Below are experts of layer 2 (counted from 0) of a mixture-of-experts language model. Rows are named router (the router's row for the expert), gate (a neuron's input weights, with its number), up (a neuron's input weights, with its number), down (a neuron's output weights, with its number) and show model dimensions 0-255. Each number is 500 + 25 x the weight over its row's rms, rounded and kept within 0 to 999. Numbers have three digits each.
After each expert's rows: a language model's description of what the expert responds to; "mostly gets" lists some tokens that are sent to it at least half of the time. This comes from a sample of Wikipedia text that the model never trained on.

# expert 33
router:490489490506518481505538438523539498513568490522455509524487499523527526510492490501448467508505452528549503482544523536494505475462478545483531502510497488546530485519514459511487475466460535538469510509533483483515472515464490507519501474497520488533533498502500499540524496521529475518517511515489493495509500499502495482481512508529491469506518546512531512509507471510485519522489510478467519540488526484519486492491514509516514495520502499456500507474503473500510520484453503481463479511500465505573523520491482519507525518537522518477515506541480490511558522487473527523498482469511468496518527493507510500557508515499560501508508485452493495559520468492482466484530494447448505472473503507534532533508509437494498486477484441544514522520535524480448535517499530
gate0:531472492482496519456501521477523529457480519498498505504479503511569534505486486521483479494517544475493500498514504523459461518493508457522494545482494483495491471511524523524522535507484519516507501498446502481506536506512551533474493487478471447527502516521504518566466528496494476496465480519479496498483491496474511521464520476514512461496530490505503459517493519500455486517481531505479513514482526524475502473533530511526514481540532513515482489464462498511499487467518500504461492548542466544505564509454462501461490534487523517470514514516493515461557489511507540500438511544470483527511524506537483466494498520556531484498492532480523508435484528491490502491519527475481513491477472475491486497474522547491475441470556510495495500492484479484493530478527498
up0:475517502489484463542514511497497506495456494500505490455476499474494521461477529548502482498497486486601449492517498530482532498511519503498499540451518491518484522486460506501542471516501512537500498479524553508548515554452494496479495497511529556516441500481487541518513483473502531476493518498524519571456544505536523489505462517483539499513481479512492477489495478519486543506499479451449491487485492510478514493481495502506561481471517499492466524499520523495527552455471496509526478505505493517455525520525558468473539470489489520489482483504483519500468473480511486498487467462507497497518499485537491479484523487506502479450495518527490533508472515488531473559468509498496488497496481526500476449498456477474506497510492504485492532553511504499498511503492507
down0:485469485476529484522489433494523500444516478525498506527506479521512518474503502532520456466476521510504499483487438506500491533540480495498491500521490503455480541500545541504518518502537492508505525522475502474493538511477492490449534475508468517498484521472495474493508480499482472497526531549498486477525507481537507455491459480474545502473520513547520533524536495459516485515540519484486447516511501522462519512475500492533502528503495559499484485463513511458474507489508523505496504487482447540457505501473450504529553502450474543504481505468517529528511495478523486535502514499499460534541487499506509480538441526483497524482526487475511518479518481468485489523502514518465471496473466538453489538499476486540502520473537540525503535484484515484495490465512478
gate1:560464498463495522518514514516487502480500512519551505473537506503497463496498518501504475511504520542500488476526482520509469509506525499516501487529501536471500467505484488507500494463503512483501488529470546503476524477519493512491465478501499498482460486478560513499540496519474467498488496492534480524457494493513512496483470525560548485494518507446482505494553508457500521532458508529516510522475520513489458527508543529502474447532515507463524489473467480466477504471490425500466492513513482523513509507474492467532483522507477476524478508503451493517483480504541507502465458447502497497448503483507542474508516499528484450503498522496483489509534462497520528477421509471485466481441483501531522482454495510551519520505489459487509460506541489526507531519529499
up1:495480476539537513575481469447468465524508484480501463486455481480470486507518490481501520511481492500486504513516505536546496528490464498551487470559504522500521510509511499477537496484546488492522489545453496504519520509475468488504510542481503483471480500467497469508461485528501525511517470523526500500509513476476542498519505488505469527489514453486568484540477477564479531486527480500459490504441508498534507543522499526485489496493483521509482494502449493490456523501518490452463468522487482470508487470497483515462491502513465509546516500519518534508497507453507475456500479461483512484492530536525464495482555492491484523514543477514506463507492490498523503455473521477477471558542500460493524501504500497496478513454497485475469499468513457503488493475478495
down1:470505520492476462478478519489491479487524499520486503500505473469513506478501497468472502481512504521505517537475510506504472491493507499479475459548522473475514513475477522503464452543583507511523515491517464519432492474468502489527483472517466520516505484509527514495486511518531505487533512506487499489537500510492569507509501450485460526512506495472516522535452495497533483492536485464529512482561491514467487505499458456452479491522485530531488506495499493501492489517508512482500520513475532539515496524524483478445503521500497508479527527561505546485528517453493473540529485490534466502481549477472519527497515498480510517466541481437520478512505535538489498523549507525506500477501518443487499533519467489557482486467493513525456528475482463467472502502475486
What it handles: Middle and end pieces of proper names and years, such as Columbia, Alumbramento, Oreca, Molina, Mitsubishi, the 2 of 2016.
mostly gets: "am", "th", "ley", "ang", "ara", "ag"

# expert 18
router:422513478507503499459530494524461509500486464477531479539503523479491507519550479502542449493524518546487534487542561511526482457494500488477459506533502560503521497563528492512480519463547520465490442460472490500499463500486549504517448487509508518503492543530538519520504474443485496485477494475505519480516484511499557487499478505488501525512485499548491504491515462499513513484461507508508524455472511476474469486504493454523494513485512521518512502483524491490506540526499500460476491477480494502490499505519514495484505533504531454507486523534481500481570492483503516503512509490504531503487487513478488469540510465552520427470506478491499532540515491486505510490514469520487517453501519490521550549485511491507480497510512463494533488481525522510504484515509486
gate0:476495488506518524512504496481476476501499490498480503559494492449490502543471477518497451518502486503465494461531495555480512528457491509475477559507483475494479510485498482503531493509481476478482493495469515539487531465492498479507477585563464498496498493543527503498500527481488471494460486531448479497482459440525516526510474491535504549526476558470506523485457522521515539549484485451472469505492498528526489496509542464483534501497503473481497535493540500534518469496506538506480501470498507483527480495504554479544521477508518506505504505518510529505518480470476505502446491501466553516480509540472515502530521519504502551526488487510488513551525516503501499508481541495482512518492511495498506521465484560469531482486483494496537539494501545507499521525500517
up0:538541457537485477480528548518500455456511502521501494472478457508497554427479527492482486502517514547516475469481514483529463499501523521522487536471490492493503543511491537507497462502528500512470509504506524494510498538494505491522516547536496491504502503508521536516546502480517498488458477513494520517541512507485492474514488466494476510507472543501509482528525542510466515460502500522485509505499494514489528498513495512482495497516558505483526529487460474501478542536529504468508483539466446484522493497549543501531456480454515505464514507508503482490446483531505503514464469524487506493544504495489513472494483510518504505521520487499510457541532464489466498518484507519435500508534518486515531473512429530503513493533445481486486462516527555540510526488526478
down0:488476513484546503511536502536468470474515531530514458521476527535513507505499468512520502505489505509474525463527491513446505485458499487485553514498467509519494496473499533521482490507539493486517493550544496535497471529481501523488515468493477512505505476545468478522534519524471478468549480477501505461539507486511472526443546456539483529505488526533526480511521520506481503546459457490467516520499456477531539525497488471507510519521473532528505511514494526500482544514484546493491495503493503460511512546542514518495559505483480480482463506480515468471471492520469540479498522496528496483496493533500444482486481486503450498506485499478512507534520443456487515496479508473519471503492476477538483478494502534526509479512550545508518503495523568537505475508494468
gate1:502499494548501475498503491495499473563497480501468534473513508507478498481508505481492493521513467510479503498451512502473518472476482503546483528486529518496530502504504536511473576473530472520512495472504499493538439447519506544530519488498516519513456507517546531467527505513496518461499485463523476515544501511523555509498470513514484535519518482468520489539475518490471518508540497484501471532487538478503509467536490471495521467528467511506485539529486530472501497509484492475474489475504485489500517483512539489506491482540518506460495515478495473518529514514489471449513503503513480497516467524525542542575506455503490551489459504464475456561522498516511487488526507520483462489516478501471497475495512475539463462513486478464491489564469507519494514463518456
up1:489537484519468539497498515488517448488478482521530428491504489531506496506525480515489510530491498497504495498500506471504445495494477475527489492471551470510486530492483517503540462457452495509461493519509521519489514475523511545504504486517517514544490515514464498485520503532498482466521484473494488467521475492510529479518498573516464559526519518488503488499518482535487515504530491482534517532582486488525478523469451500511495506509521515509522525533474480536533477534509476478518487524505462482480484515486451502497519502447533465443513500473504502502504479533505545514505508482474459538505511499488512491587488513495524529521521528471525503488511476449483476478499535534503506474537520506433494510501449465488528486531510500512534511516479532479494502518514510
down1:533500450507531511505449499458504469515519527516486544468485515521473502485493504490502452510523501503466527514471500504480520531508507550473513508492503461509542511506518437516492499515457508491467523530469504547480520513479507475462486528484505526482528493467449494507496495493521484493554444518548481474525475495460523515460506534521482536480548485526492525476538522535473510502526494490509492550509534524551487452487515523506505518541521488479482508488507490524513521517506504474501492481511480512521489512538495516459480528438481473509498497504488481538513538477508498516515522496512529476530528497528450527503548506505523533524550503527437502468533501489479455501526480487480536485481520463476478481484483524501462455522508503532476504511488557536486515522492479
What it handles: Table cell separators | and copular or auxiliary verbs is, was, were, has, been, be, plus commas, semicolons and colons.
mostly gets: " is", " were", " are", " has", " was", " been"

# expert 26
router:527484495490498509510471477500490461477485522500465480508446503498462487498470525490500473508552512476422476492504554507515524461496494512486446481517520502519456466488514498482546443496540522443518491515506477503533494434488511499512503474499545517457484467526504490499514524504517554537499513451516504489511464501501478482539502497542510533484510473494517481481489507512505454508545476495507512525512506499449475463462496497504525476470462493509484494510542463515528511516549457513487489483515523521453496516525479511548476493508495472478480529489521516479502539500487540490506496464506522510478505481496482486515481502539469519540544472543488475507498512500450503507514447524491505483534477470533473452508484532465481486535501511523480471521496483522468540497543500
gate0:466486525451478520476506518537477531533487536518528523471456513500464445515536504510482505504521515511477482498534497533472497531550473492478508470458417547498513477516489496504492502502503492485548501475477521466552455508527494511502506525494462518503511500507510457511544489485483463514488514489510523448482492497513515530512502467485510525498502518490479510513534498498469473544482472514530523490480509537487488501471496505475522473517507506452556447537515486484493479520508466508558519487515499496494514480545467480487484502480505516484493507478463476491541538489516505497503475473524452491550501531494480502504445500437507484462478458513472504473486477533530543521492515475508520528517497509545477498513507520537475530468474521481520454533488529506547520488532509
up0:479489505516478517518504533542515554532515542496506499521487510496477533478485469495520490539492487526456478501505522518529534476483480492501498538477518517473517568488496482477505507514512483478450450464527503511551513514508496504447504568539499477492469523480517503499477481495466517475492507524522466504503462501512512530535522475427519499537507483516482456569531478491506514505470510494503536505455502501477494487467499531487486518547530474510476476521451504573515509461497494474479472542486530484484510477503485502532498493505520507504490566481498473483494470482494487489533506485547506518513504510476543500523485483536469480484524469512538545479495493487509516511488499494471463507522507443495504493521470449467514486505473519453548497504522493512464522488530482
down0:497479477510471485549486515474525488550510496535514539510512542463516484513499465488486452500498482484465500543509546507505494522485551485458498466451524497528571488480485496533502528489510512524522511497500517515490507497511554533479482562515541481487530473513450496503523488524472499466497519492488478498484473503441505513496516560497475466481515473487573517467496459458496492485523480488464507483494503478539436492470504483504524517483487499521510502508504466513470484522467501486460512512511512543453509462509506487520467517507546494518517503475462529548475494496522539489497464535526467521474546483546499546485503477546500533527511511536486491481520493530499483468528502467516474510517460504496491529508493513501527528525523488487506519501545465509495517499515497
gate1:521464518505482536497489491560473492530513518507519450528568432487497503508470505507488524484515487495466467512492517473524493509473472450494506468527459487495495491513507520486517444502509518502532501488496503506482508529489499573505497471522493504491519505491471514485494505501502507503461552516450506516471470489505519466504491541530496472517473459496465505470504486495530466470527532484482508494469515489524526460576503473494507496511505501527561482493535462478518491504502478476539495520490525505497493490473463485482476492506497516502535516497520501547517494531458510473519470524473523515503507516558482493495488468455443489533497485491548509562464485524508531520548457436486481513536496462507496540535470509496507510516500513478514516491491460478471479501540516
up1:522522524508482457466503524469493463502510512488529537497487514506480461501515503464467514516485473467519503466511461527492503495527490469501554549495518485495517482495515501528503506520466481458496483473483511479468532519501556503511480520511466557498564511512472489526515460533520484495474477522478535528520497505532471541479474549487531475456459504485494480489493518513488520480501476485519446521505516497495476536489534451519545487506555536484461492543495542469474479489546522501486501526485510524468515501512494491474525512543492556506495578506501432508528528519491526508474493453504522453514491478469554499509495501508510518500509519521491490470499529467517488486506477529540506525527504533490504493500477520515496494518498460509472523525479536493497542481454499
down1:518479533520508497497491491497467478505487473496477525488456514523533506477526524501508481508469477494550527462536509529493509484500467549524502519527510456490502484505494498536495501521508509502493523492494489472497533500534498500508491522448516491502545466514523507488464498464468487485499469505509535520563503520486526469514529499512457459542504524526440540501469546538542507504493481530480490469556484542475500532512474508520495469508503488480505441459522515496464561506457508505523505475486463520496507517505506517535530512450493446503507525477474492511518522498484536460478512451490507486505527518499494536562479493532483518491522522495475493532504495520480450521494485534503481495474451534483465486520529481518511507490482477512463495575476533482518526472458474
What it handles: Sentence-ending periods, commas and clause-linking words in biographical narrative, such as also, but, that, he, would, promptly.
mostly gets: ".\n\n", " also", " have", " him", " had", " would"

# expert 30
router:495481527564438494545489492499520469537527509555521473477503513455504511553507489489487511478483469537534518519507471528527521509550483488507481482534485475505493512521491500489501546513507503501507548492503524494509524453506506505495447506505501508502489510461514488529538509493486511478491479540501473551462452463498527496465542494481478512485541512509483455504520506495507553509489463507491483519514535554516494530475466518495520494484517515535495480541475513523506511516422469481482490499525497518513499484499511543491553510503529494496504519460456506506493493477478503517526504533478493486463517468530498476509577492455519481489507437508502503510509481529475524487497527505487530505466495498462481540507434458497525473478515490485509471470508477463490472476473507
gate0:464497504517464524535511491488504529466514502472508493452507509450499535554507465496525495466461512512522483478529515506522488481497540493534536512502523530520496516552510507504527497459507533525485506496479493533501465509507448467506481492488512482510470488473512465520482503476521531509545508465483460559474467496502452537489530500452496492485495558503517474494497498511529534490510462509471468455465492538496538516472491561539525532469497503506522497513504567496497523510474475480529464473493481541495516491538559521519502503497518498474492487498490505484574486489495446491509519472508508469517491503492462510501475512500486500507481517482453543501517470461502500534484437492512527504509497471519491537478516458541490458470505505483499501489514471482511477470472464
up0:474482509506556508473503470490448500498503529499485478519493504502533466437525468491556485542498530503484527438442482474463534471457503486495562517518462544479493482482470483503507494505541498492523523513475511464468492491505517487492518508518532467519498488473473511515472474484471482502500491535510524475502489456488501493495479486496501515539489467494518542508474524487541501526488538506487522534524514507495511488517505491512436501504522448494494489500513510515489459466483516524505449529548505491498498521501471457508497515483531518521503491477501450535488501531473527479524466496466479443508512518474490511489465499521432492499467523509487441510541514504469512538540494519520460507479516497486504510536530507515545485511491478509511495523451473479512565519464497
down0:516486526468493489539498545540517487475524510469471539499489466483479495543524506526491498494494510520494520530511522498498484497518525512490527534471555441461478510520495538454492463495519551498489537539510500518458518495492515483478519527516473521476489493564508484515515502490462471515483475505473488524500528538522477523484485500500524536523472513495540501521455447503503533509547509518484504526518487522490524487542521525490525524471502501478496432525495488489479493500496533506552479454534489537507477493530501507527524518476455500479495497526488482487448495471535438473498509469510503528508489514488518460482457505501540521492520509449469515506512485512472519488473495497477487441531507503484484499491513513497499554509479466539492497562514484453526441470516478
gate1:444508540551502517465479518507500506482535476505512479498514516488544474545480463486471507496497482458468463545547445512529478546523513514493508507508526489494461520538511500497474478463469501518478507491461461525536558501504493487477501499487499511487523462473461504485511526479518504503536497498462463477498503500498509543456492477514494491492518472491516434500467481485497530488566474483528517489473516488463467487505457500524519526488505537490478513472522475486486489445489534557549454496489518456512486455499510478497507505515528504512446479497522527507490520491520496553499494514525499521513480481487491475504513485484507482489485509544480522487481495502491476505527519512466537527466502504482514516462515455477527471508496528513507447455527533435544509497487497
up1:477498530481490454474488545498533478517529499510539532493509533528506540522436485458523522469529537497488463550570472459507523486492485469476475472477477507515513542497513531452502510486513502513487494523483484473485511458515487499465494514449485534490523537520520548532532463481478496506500517547524507466485481528519484482489514489532466503493516505515493491485516541483489546536528495498531477489463527516483563486530484518529528528484462509524500496470499512521537513487466516481554503471494490528465497501492508456495536531512530528528531493516494499488534512501487458518501494502532480479535504532531531465510487480484480497486490517492515500523470488531524469468507491455534523479513504494497516497505479494520505411477522551506493502499482485492487469445508497
down1:502471499483495562541479495497548508535527505516489479474476494505520458494482508474470477525464497523508521519538503468538525498484473512506471508562476524496522517521491544551527492504499485498470478526437485495483477512500515487490479521531510480504494507519531536505515506524482491515468509480455536480455525504528512506500515498480475521509448528497457483507469509537467515453499502435468499469460502517457453514448478538521516490464511547496515485495530490484510530562496456510454479514523532480548503539520518521508511531507520510499502493501505490511507501516504524504530596498461524472520486495479489535482514457489520500483502517504508529517507481495467479476516464523528506535497491526535499513470468512490505484517492506493526486511491515459525427499507498
What it handles: Repeated table cell values like Yes, No, Safe, •, coordinates °N, and line breaks ending infobox or list lines.
mostly gets: "°N", "″N", ")\n", ";\n", "\n", "}\n"

# expert 11
router:487539523495520464505494534507486529504469475513489546480498527524489481485547506533507506484457477507473513445515520460504503503506500513519513482513494504496502496511496534498483533488529503490472469472462451459484496510532514477457516531515498476517470544496508500532499500471436512475493490523467511480497493513489527504523457549469502498510493455483471521449530499496513496507484546459476523516479515521452481520497510493505497529523462460464479440490507510507523548520501461484515484498461511528478576467535514498477507462469520502545527510500552510489532501549494465499485480538505562533476468488520480483520505453516565532488515543487530520521501476519473501487493523496501514487495494476519522486495495509542484503506450476517538459485521529534497503494491476
gate0:487464473519521500518498530482484515527524520477478510452510511511479491512469496503484506490524515531491468519537459501463515462523498483527450538467520474493526487492492512502466557487498486486485492485545479537496485494508524469505473506511495504518540499429469534559514492547471490497494501465479513483529469457495533440509490521504485507486545498525491513476514530504453480477509543475546489565522501457463491434501484491474471520524455469538493497512507523505500473511487517512519542484465485497494475510555534488522470474504480490466451511532519525522529490477486495500472489516493487513451531479544529470487491477471523505485494480440539540489513524535531495522497475495478487455483521506478487505488502503464500477502529507497534470525520469504526490479510477
up0:554526472454521494507475499512538507540486473500438512503472544536511496482478498488476471500486438537470454488453474519489507483450494527475517520480476477525505500465504517498480517512530498518514487515520456500482511528518469508482472460502493429504532515478512501500497512505472510507525479485482472472488481476541528530510516510484456511484535489471476501490492544476493556478498480471518469512485509463502495483462496543488531489495469479523512468501504531484483515504475461541535507486489485520482479494494504501471469489512507497465535509492551510501496501495495489550482493546508507470428544472500485524502512532473490494490511524500493588518526501532501501547469511486516521515525489556494467527530468489504491494513559533527514449514504489483517524497476490
down0:509515501497495502494479514466510525515473486489502490514505517519513565520501479500564532512502516500544495518521492471548489459501498500512512555529486490493476505519506507491482555472506429494440540480538471519485484509484505465476521466533510482508451478463522528540485489527530515496513479520456500477496529507471501513445486473487467484547480471447503526510489505491530514519522527495493461520478456505552485502549515485529518539510521501484472514452525494490514477535534532536490511530491494521462507488475507518537482458490515511466478531491504507513468506534525516505528540509536494490513552525550477496529480531509484500476525482496508441476486516503501482492490519497525524524522459557507540501485523477494483465505487473499466482503514468487523495488449537
gate1:473529529489496521526463515457509496498476468512475482506523483529536471486475543552448460528483547513500503538532485490480461525504522464548481506531500493468508502518479541508497512510493506517521495441508498550524517504464453509491494507507497462490493492526484493558486509485477502505568547487495458513479474475491503507455468510518500503521517526503508529498449516524482469521491535510508525530516514475547517548493503519497517557505500522534496488513509509481493491488500510469480503493517488470480505470495541524497491534458486509461472483511466509526523537518495486462513448465515534473518456491527480487527453481497537532508546504469496485450486472536487508518456505484485503498556507541482548494537503515485480488541472492493501496524531504523495527534504474
up1:480486450482542507455488515535495503467542568480550552503502495512474531498530568510493511522433474500481507500497464486537490515447515523485488489525516517493554532509485470512510523487517516474504535524487525481452538510516524469511508515476533527461488503475504472456481502523486518474507466569529495485531511528520531502510526545498497516474506516522530452497489501499506473491494498504522503513451484506501487528486486493487467540500481494486475493532499514471512520505502485497465485488487483500527483434528487500527518449480494501540466458470491485457491461539506499525492522478470528489457476490460466506485509474477489501467454493481482502486481489497521478539542493477487508504453493465503450497487493488498434513507499525513495504506502524513459481463498515
down1:489506508528529530496531489478489506467480509525549515495475496424493506513493493479467540498480493522464510487498538499492513461497465519493475494501512508485546493506487447482496448502471498474435503501499516506543520489510496490488511513518507512476461454469511536489491516511540465497475522523500515526494507508525554493486549530465546560491456454503485483516532540510559520498516462499530507458533531505493472474504508497494500456483465503499492490476480512514503483491477519476491495528500509544545487504487475508455478512493544492461496508493523512511508502531488508531530495488495455479547524522531507500508508500485506469501514570502435566498524500517511506536508493493489459468465499496524434451496523506455478484499477472504469527492525488498515496536478507
What it handles: Pipe separators, spaces, dashes and line breaks that structure tables, bulleted lists and section headings, e.g. | between table cells.
mostly gets: "|", "==", " |", "===", ")\n", " ("

# expert 13
router:512494504496499441474506498541523503494499499436530514489484496537476494532520490531514477526444504518543475520474515513495488500493422481463536524512505502478498499501496509504476461521490499501497513558477479498488523510495509486490506543501457515547497473508494483516455495480469464482556471464497492499531502550519493486481484491510502503514492534488446487519494494502492483483467509524505462528475488522520537496516479499552527519516505478503528557533527506515469487503499506515514501460508492483509542480536471541479502493495509482477502454529509484520483488485532479452518510480498507504508536536516527504502474539541541513449512495426527497493513514491549525416503476476491497535510516527488510520477537491476469551481476465516502469514523487449474489528522505
gate0:520470510500496486530483479494522472490512503485528497491527484469499511515455493560475496507505496490469498498504531486505473554459467481553481469540513481482461506440500486461491509515496512513502496527546521511502528478490512521502451522506517503526477520505444551472511462479463456500517486459493520496496464525543495490505498482503484496525504484512533497478497504504455499532537548519508496511468526503518553507509518514497492491526530477449504539506528499555498510496490507495480455481466483508524541478486453464539478499520504508496518475476524482511498508468565511497490511518469485533521550452479458526500518544527526522571500506483498491474490476458444508488505486517480464494478487512509529483479521458533491488533532525494494523507540520510550464467510514
up0:509514548512513508497484493528540532511500528528478441515503497446540529532548485460495465483516497502530511503500482472488469496499538483502541494484525484503460471498518532510505526470498446481495491480516428534500470501520463528511476466489528491482489507520497518497517492510541470487484466502498503504524516498477535511482461482488527509485505540487568499511518514487478536469472541497509526477502471495545506517473485488489524460497489505525539495515459542456483490494499529497511496487492517544485515532527515516519512487478502505547508473482432483485505505523505465485503460508524457480496536471509547515530506468480514470479501454474512520482448516492560498471511538511450482470478513446488424464526504492490523485507537501492493498502491520519484455507500495
down0:508519471490531475467476481528497480479515515458444499506475476508509534567484458501499497474474504458510520507469488468505528482479529524513491504434564509518519493507554481499483550528480516513527501497512487505473541474483468501534544473516512493529520492528477513505511474512517516506507498531477464524537433490491501509510459463473493504497520524464506508500513526539447499498475490481495520469509481478528536508475479475492508496481453495546478517503503500496477498501491498456526553507459511524480513511535512465498474444467462486504437519508509500500479516484510477526491448539505516457486498490570513544552507524514488516522468467480492490468510522485526493507532516484459497503515475512503475512524512527511528511547515532508494488497497483478531524464537493
gate1:497522519464509498483470517511492574499525540487470449559473530498522512506536453542513504527499499448463486507532517506467502518505506523499494516509516540539551494517448491454562504498482528455459496488508484485476486489503522483520525482523508497525524507500510485491486485515521557517492519481542532453507470519536481537480449558515509518515503486512482487464514527478522482484503487515480517501535491513503475472460534528468530466506512453501508545499444477522504472473507497525470501484504510501490518521487504532486492523527538457505526507478507525506502488505502514489487491493528528513536482523548500495471524485552499469523486473456522511472521479475567504483525488514484521517514512517512512539525532516494489487498434473492504488500532480486549503487475483
up1:497530534489520483497496459499500512487477507494495449474503461512516497489522468485495482497496493494514502497485517485482475555495439516500495477495466497493482497539519522517497470521463495496492457506515514515486524517501458491502509446453498483495533527447464557521530481486473454492471513483498523489519451463529487466535466511517466479509538481529455496522508504473472470475462493522486480526519489455478503450516508492526490533469526469490520546514529500532547496516561498534517498501516484542495488505469490467500497482496501496484524483469503508517465507520519489576510523510471477519471500475470520516500506521519495483465536479488535501502579484522492519516552515464499508512462475523506536483520536492503527561500486505470517527481497455479511495562523492
down1:482503498565495525465479539545505468477476485530495477504507517487481464481517516499486502491473528464491461479482494481504535486510501493504470509480460494471491517494502495483496488501476509513503480500520523518511480469484460473499486524515468506492540494525456477518515468555483470484484533484545504543472502471495510479517485519476506493488474476512466472512518498461497506501480544536503515516509455511516463497480481484443483539499501507479489518489462442502478478510489516531481505448518484481514502488422465540521473489500527505520527499493507509496481525515471499508448466531525562484500507496514490455522450488552524490504520503499550478484481483528512519453504533469470555528517485489458511500513482481533487477484459473461525550478493444471454511543532483
What it handles: Word-initial capitals or pieces after hyphens, quotes or spaces, often compound second halves, such as News-Chronicle, debt-collecting, Curtiss-Wright, Get, waiting.
mostly gets: " H", " F", " G", " T", " M", " N"

# expert 3
router:513530521494497516496484507449479512550518512498503487477534492469534505471485533517495535511512468503526506485459534495514476514484491508532472479501506484501477537467494472470548512440470483500551548507528544512521470494491498525545510529493484521455491468532471524499522534504543524467465508475493459539490511524492475547482534505513475459477538500490509523541492477504490524522496500493475502520480454546531519491499464522489518429490499517503483467497473473492541509493454511483462511504500497531502464478495467526467463538527471502502487515471493529490498485466501498546510409503493489503470482554518492488481479509500462526509461516515485481477512526494505517513509507503530498496499502467475473465491508526537532535529500560488472502505509521537485520512544522
gate0:505493489504494501532508496523496528460480472475500472524523497526538496478521501518521526512466471458498442522513464486487493507471493506469493463484563488515519488527544518499495511461516472487514471542519516494500501535473533489468505548484530503464552481504528513480482499491531526519454524518439501501534514555514428495479494528522502472481535532487468492502478530529507438487508515454489478528522562512500494496491482499483475505516508501505465495459485506523511532541491481502503449459517482540495490520481512491456522512474446466502506497542497469495470478484514489514533504529539507482506476521474531520485494510452482536516501459442508469518511445480479469487491521519514483479494518483512504488475508501532517517453526479506521538507508484489506482448502533
up0:500548524484520440525471530484535530491523501518530477506532476514490521487548497512485484516474501481502493499528482517516488516506472474492538499455529493515512505473522510512518430501452513452497469517519513523483474521502461516467493557516494467445520477501566495490541520528487537522485484500493540485494507526500521532536522529512463498488509517555486495496534477530521501489538508484498456493533502504507514481476503484495483462457506523517476514496467470480541528463454473495515446469506493500478468476510529537496483532506517517492496506526485492475499463525545511482523500526512477518496505497531519499496510514514537521527555504469507500482548516511509554474493510479477522475507499538508479529516514463482474460539466531492480554526492505520443463474473507
down0:481497556464512515514455471497526502521505505456504490447506482466527511448523462495508480514494531474503530543496483500482524498514517520505495526554550541452487518508558487512489549460450562472524492535536503514512491528472539475521502526558514458513507514493543492465484541483560545533466476499500513512489524495493486503456507501499509495539502547470514548515476490488484532532509499477510488464494504519508497523515519534510466487520487557533480500482532512516518507495495468482460524481547462520517446469475566508510509524539521496498512512518502511480502498479520543519508496494523490488506521508518511451496529501514466499501503515503497492450518541494521496494482527492502511506503484513492518519487483521455458482503531524480516512515496472483468517519467520
gate1:512513499474489439484484528518487538505514527478509507495520498516495468488454484496473551498525522512501496470456541486510528476501480530503502507478491504531460497413491490461493524487499539492480509483490503486486507491483497513490455497456498490496513520531503477494468468521526508529444480500504473468498494518507483525559473455450495486529521495512471518501469482503537515496521510493451487518495487468488547499554531496464538511517499542495473522502527509505503505483484508537467545512498460484488508438513504508499482486510498516515481496446462479503487510506504470520468523461480474487496478492432465477517483460464501521445491488498462502465531480496517474507511501473473505496505482494517408507499490502508569528470520517478512485506533519486532552511518518
up1:507509564540531481530520517539486519519519453488503490460481485485524514479524490520472521508519514487504498434515498538495456468531501559449521480508484501527506472510475473521491504499493483519535483454513510524487490482472522526480481528508530509483511488452504485523538504462521485500522509440527514504465450498540515503481493492510474517507488501499522486484535468491511517511458489530468497544479479513456481481481516499442521527479482509489457501483497460516468555548502476446569475490499456511479485462506514454478483502476480521476496482501469500535538522498480456542495452527496480470513478506464499490479498486497493515515469489468503511525486551525518507485496488529482547507474521511469506469512467516463495516479514522490519483504477490505506519431512493
down1:506520557531488509517484507513516506491485549526531514514533497485492529516517527488502512478513519503490456515486495482513491501498486407524457520488507510463510512499525478486530482512494507518497494515498502516502500495498481515493490511553460519521490484481453445535444477497494489492481504543515468487503478529488462504507539516523548492474452537545473521445476502486465511491524511503529507524476538476506513462469533498474508503501517510501430495510478502465483504469535506532479485516487460512458494507517553536512501480488492536487482517470520511489517479546544479525456549481481505455447550461511528483485508491489523454435524500480486522488467514517482521512462543533493481496504506490522474511501517490468528482477454503477500474528498449509504519501505520
What it handles: Final pieces of content words, especially noun suffixes like -ation, -ity, -ment, -ers, plus nouns such as government, city, election.
mostly gets: "ation", " government", "ations", "ate", " city", "ity"